From a checkpoint of a small mixture-of-experts model trained on Wikipedia.
Training: a variant of Adam for the experts, 372M tokens, 5671 steps.
Below are experts of layer 4 (counted from 0) of a mixture-of-experts language model. Rows are named router (the router's row for the expert) and show model dimensions 0-191. Each number is 500 + 50 x the weight over its row's rms, rounded and kept within 0 to 999. Numbers have three digits each.
After each expert's rows: a language model's description of what the expert responds to. This comes from a sample of Wikipedia text that the model never trained on.

# expert 2
router:515451409518499540554433556530494489482480468489456488529454442510492560519462477512399505533493532435461592472389548490506540587497566444387525526530476516443443492398530565479462501517525539480569518448460573498545470531545419483556477520434499461438419445482447515639459493454427498440474478549425478473493498447428449400418499497575482460586539497542392488462538577445484485505553508504507512449585456420521374451444509552413508380530370480515498500534511528454469522588459458489459521553408491493552476501462527535555485461495539489514488587380505549537527550506426429455
What it handles: Digits in years and dates, month names, and word-initial pieces like int, cont, Gu, frequent in film and album articles.

# expert 41
router:551508504606406465524487515566440517451500575483573492480619488449485580514494488526639480434595548468475424422404483510386512493491431461508478509471469486417491489491537520453563466553607554474496485480445522555531537505545501497409541512481483485457580513574390608481479480502497575543548491532597535456573576484459533515380535520446542432483404485485471582500456470554544492481489434526472510550513536478512519494450543501446495561389418559476520482465554485508524478511526562492444458523419533546481517585574482430522459462454445412595500463477374457498451517429504480477
What it handles: Forms of be and have after a sentence subject, such as is, was, were, has, had, plus line breaks.

# expert 43
router:530473544523554468476450490493540606476560508612424483569484498500494473502463590509562437534590504543482474491426496500558440563540543440461462544588529515497439525460549499495593487489552475520482513414539514581491531484518446544480505527446517548557534533334574534584589475529436550494527459455450480499559429405471447446333523433516572461495532570513477462510507532443451537432523534453621488592569471568504463510487490489425521557499512573588495491468529519583446388480529464489509496511477509461499450547503506497504428576479552456502499575494438471477505457368594560492
What it handles: Line breaks right after == Background == style headings, table pipes and signs in election and sports results, and slashes in dates.

# expert 15
router:531547529520486481492449465514488537439460566570467432423532534532508467519464507454531424513570491449514587494432526489570511537472556423465555465422445490484491450552580560465529545552639476554518420507548437536470476549560401552519579564466464546513488522496531502336555474547448360506518533511429437481471529511582575523460601545502499496478569447530518561479533491418560458569450473450514453544533371498434500439507391532590523552457517590503497457478530513465461502550480402546491428552466547426460402471502519561468464516469493575504433504435511497498522457457535478423
What it handles: Words in sportsperson biographies and match tables, such as manager, professional debut, assist, Goals, plus pipes and line breaks there.

# expert 5
router:583497488507484473448572561442504488510365496417526552499471524547638576472471474502581539528455400558459537518518584479493546545501486537469467510456526469550492405520524454497469479508445575461463526435614488591410499559544471516508466472598460514486404576535417443493452459423562444410555509431394477493538458464560479520483489538482436528473464525474380507430514468467463489468625583554476501443503424514513471506506443542505514587505476513520463574558575573505461518416391458501598550485504518524544470540485577502549534523423534541457539463466513511508451541478407560520
What it handles: Content words and prepositions in running historical or biographical prose, such as son, ruled, during, Grand, between, joined.

# expert 26
router:488517475537466497535496394547545454454420470437434570502481457460548548489518524577384532461500532423486430528435534409533520476622554477480496353443506529469515451572523451486438461564618486435545572496514528586477478480479532623502475487618440510522513488492435538459462602454605450526527516501498386388532481475431448521490510549552564485538626450469503510400521577460522481476474487538444464559521486491518440443445452465544528536511496533516457587415505547544468477487462478530473499578594435474498496466496497536509455468502538547502447593476590521525459439515540518449
What it handles: Capitalized pieces, country codes (ARG, RUS) and name fragments in music, album and sports listings, like composed, listening.

# expert 29
router:510458522452482495483491490530544475487547545525522512490539459461421553487512499386534519555503514557496490532494511549437539443475591542580536578531474574393511554526474482588529448444506485499389507613530505426456452448625526517554524494495464521469488509436506448611498489534543497456485463523446488447559556445435474477418505393489411530500544536425558522520446555469453472550504515517556500542475473504484503544512498549334470511463620548434476544506454512489537545466470426535389494489632357538483534550563618432434452457524525458513443474536498507498592422530503457543
What it handles: Words opening a line or section in place and demographics articles, such as Local, local, Demographics, and the first heading digit.

# expert 40
router:428420505402554509544553462583548463468466417517441488574507456560519431453466450576463554467368478427440516541503416516455488447530485495524543480501568446473504542446539520515497495517446495503507456528462522500514509561383505502548505480541566474511482406538555438499606571496598563482476581465490473460600500479425494443573494418457486415493546495485522470564556448523471470518473591571449509531548624584488472446395536388561532527526460469489468520559559576454493481440477545537562544438489518592616517511481470492491538494519523545437530533539501351548475487503564542533
What it handles: Word pieces inside Latin genus and species names, taxonomy colons and dashes, and biomedical terms such as disease, failure, factor.

# expert 38
router:462493429369534510413522515554502468479502443547461461485508532519478495512452513479435480511528443513454597555441496544474371488492452478518480452531514497470424393475525529502478625468597437581519533477545485582564493451451470472502542518516477495535497464387509555327390482480511417542486477515484446498455453486507451460470582546553543519531472538579537479583529433466543504558527453484523473582634445478524531564537484485549506640532524585529486498488469410523487513488462496522526537578473522471420457463418447475506585509472491514526491536418570539599582504408473552490
What it handles: Verbs and nouns after He in biographies, like studied, completed, roles, family, cancer, plus first names in personnel lists.

# expert 28
router:499478451498449489540555557483516445495454478525466585447486627551492534509467508465457478553541483525415584492431604420556514551492457481472501513495564537561538538492458490384402505487498615419525473473509559532645519598552497562519527550477535503414465462513440452494583443357537475396439520589493478509527495482545403491422546543593518516560441509469412460433494552490438463497504533576460494489542445540536446476453514481483509466584512484562567449534469554559358480475471500488488532510518450455568464470421550438557483443508476530456526516447566535530527523465451566448
What it handles: Words and None cells in election and award tables, such as United, Senate, Nominated, and katakana pieces in Japanese character names.

# expert 27
router:529472540465485496495546530449531480471378467522501605542460572610594486486497494493437543480500457540404562561469558431549571546479525663475464508533568473536560475502501491509402551499485554506550448398562515534561546574552480533494461506520512560440440467476388407534526506495563501445405535507436423554472453471525432507509598559562394434525447485476368444503548495508506537472565558519490562468543443494519377440550479495478548473512544448528517507523506609531429496510510468412557535530502509510550438514460547537519627526507547560480501481443518455497449506502448555485
What it handles: Reporting and sequence verbs such as said, stated, followed, explained, plus digits inside years like 2020 and 2010.

# expert 21
router:429454554474498573364524552502503459507551525535540502474515413511521518492510447352431510529504560604483469571496529481450513423515429481504474530586431528477460472445478496531540553474483569474477505484541485465510565538428489446480488496489519575448547597435480544607523452414553478520418496490420583505504427469470578532489525420508352470472490510434455523575490440633526516504460470494487510502523484521382461554500504507432446501419508481511438582449533520457524475484525452390468515534543523571553444481642444517496493492567514376600484515447538478431477503537456476478
What it handles: Colons and bullets after field names in infobox lists, such as Built:, Founded:, Kingdom:, and table pipes.

# expert 35
router:368489447350584512505564502522557459523494382471472538516506486609503505405519468488479515479518523493592632527537549562550469454518492436554478492517581481534394461467516432470403559398606520564465600475483528499567527489440511470579461447558508542526540524474539502505445470464556449449489532499474537341494411474515496481520595477505507505529505551557473388591412485445523574488469484522451458546474462469458496502491456472447523585519582480447452527473527497485429524474464518583497450537509487529520459452500487519424515536472530488549493436465634499508570539440479525460
What it handles: Closing parentheses and final year digits in born date lines, such as (born 25 June 1998), plus scattered word pieces.

# expert 37
router:608614436532627570485564407513516415478533465497415444481405513499515506540497501473450441588397442496531515475490516415413519480486454552534590499482489500437516472530600441544454469513539471505515493580559499407536496550514498522552417541500467560568566500530521562535527551533468464562561505431561485480475508511476561443509516486520588500508532471431489469596586486443487478509547583515424434453437504393575538540524460480533476484581463532568426472425563544498504453450522402547551481504559374540436449522467584477417509476492538565426502518477483515457456513499554580474
What it handles: Event names and entries in athletics and sports result tables, such as relay, doubles, ranks and name fragments.

# expert 34
router:551478512482536469494507578473509480465423458497487554517459586556561550432500526504499536478495421590461582482486577416550576526489524528451421518469551474489558441498556460472410510473467585441532504440548578528540546538536456532451430535497541528455441493510470427489543458458577492452435584494404458536512488433540457441483577518516448490553417454506395440516452503499489483442572590579509572446543444543494447452443409459468567484473492434574436493616529541516372465517495399418582549531519473546513487499413552526541569498413546569449496435498592542479491454467428553528
What it handles: Determiners and quantifiers like a, several, much, next, difficult, and middle year digits, in historical narrative.

# expert 13
router:445431575405561519577474449514556485488475406482490465464471574523582384451480490560484559469344495458474520534450448519474430466451482463487510493488504541532533533520510498562490436524483484516468460549492550461521502596411458513559478505510531443479466458584491416530522567520578525445486555549464446448544470452453418456577506435472438400527501516554502484476529464496455518567493519539502449559605604517530543455366510509598539503469458484465507539536585493447477455440484529459540526428527556562636588520494405546457523543485510517487481586592478394532517549517545577564
What it handles: Word-initial pieces in species lists and biology descriptions, such as cal(amolopha), par(asitic), adj(acent), described, and line breaks between species.

# expert 30
router:442475444557483530430469520547548618474575518527480534546553433523487470464427505528549522431630465489463456439459514468522513504502527436502478420433445487418524557471528514567477503407531491550524491521429485586506499462534505496465499519447506477495472551498413508515519477457502511504447490537571579510526480582534474530412585474520471387516436499506520563570474599523360492578428408516578516599534452480426470612414469469512437589422425487508549415528539535512511554498562570434460539525470510424597477500489412514505421613481476427494476522551422548525494510438475453505
What it handles: First word piece right after an opening quote or apostrophe (le, ad, t, s), plus table pipes in filmographies.

# expert 25
router:585574559519451529494468469542489454487425608575568517507507571488479512510480469458514399548563619473589491542519540568505531538496591393505502504454500570573520543467462539520527451514509521517471555486510492448426506448581478511528504543502477553503477470472583520399551577548440463546532561525559460546433551462563590562511502559465489511444508462475503497535544486359541474566430553403513477530447470523406570421524410475570527450521594519508540504554550412470548513527452526569420479582497458452460396432537501449428369495520421510464486467445449529442469537527523525502
What it handles: Sports season pages: Week in "===Week 4===" headings, scores, column abbreviations like Pts, Goals, Lg, and table separators.

# expert 16
router:564460508493452607553480481514523458485552595589546546442559556493402543512555488434509435577627519529550451521505556499532525563531601388466476485393451601566422489436480520513538494476523545493486550445472550469451468500552479521573521517443502553548571556406479493439559512499472398457450472574570506535494545479544458518459501580490519498572528436505425489499457538436443528551508485418545400524480489547371542522486424500443488479539484502454508546497611461565512607498400525495467441599479408532456511462465570502509434507455491483525433456396486533465496483515515478506
What it handles: Opening pieces of words such as Un, trans, dis, dro, Olymp, plus cells and punctuation in sports standings tables.

# expert 31
router:498522427541462549584527527511564499495469520501536475522495469492543525477556519573458533486514409541497472494486587533436552628582527477463493432483608457438552547502450445443506470570502530473572598594421612508497482481560428542511471456479443567482489501511459471572521490537507581514481567518514473497507500564442491488430532478606487416553410408440462461444503548532448515415481512600462525444494503536531453433378445569568478372574504398495505457481518508483505538559460491441509581468519468460560583493517414457621543495453446517481531549430556531524515421529555443493
What it handles: Line breaks after infobox lines like Studio album by X, and words in song, album, film and novel titles.

# expert 12
router:585467523454527444508542567448550422523446580488506526553462575570492565500466469498466581441557524588448541534463636451534627582516512504527534457481559535501574516466495500467431524491469549518562526447486561471494448461512479538535397561513570604522503454443546481547545471479498585444506519504465446551511500504488453444516550495584422476510499474468462381438428492444494474423453598511472545456513451515538464453507440475482559392512492406449439556536557571508431485596520431545579485586531463587538537473449550490531534458470478564462463417455568573444556476498415557471
What it handles: The verb face in mixed martial arts fight announcements, word pieces in foreign names with accented letters, and final digits of birth years.

# expert 44
router:590545455445425514556468530504477459537502538577423516551430459566493504509550501559426483422468416568478475475502621519497435606529476539516619449540489512484493577455521429414528530601553603514633539486573502527513482500458468587480432507418490523521442519507456517550516464446591467457526512585448464517493454556522484533453511515546564529576520482455490393459475437502482597485504499425519478493557438614536497532510546530573478459573519379492539480561509538497448447577532461538521419439435498508539498592408463508598507568503540585501533535443523539470478501544483533477
What it handles: Prepositions such as in and of after nouns, and nouns such as period, episode, portrait in film and biography prose.

# expert 4
router:503473540429537498477533539437562506499477416448548594461484512566544443438474501447470552506565513558494608575519521473579542516507521592496418562504545474503546442450517518491445590444500511506497514447496550541540522511552502509458485527583518513436495491474509360553526432475525523414491438465410461476544456451540406474454567565575462501477407531432360477504485505513447496410513588558480529510501472410489481460534372501428531455480495468557452546568499573446442573406483485395565588529432440522484430538443545545505619471505511497469462446535556492560571432484525505490
What it handles: Mid-sentence nouns, adjectives and participles in institutional, geographic and railway prose, such as faced, national, president, division, General.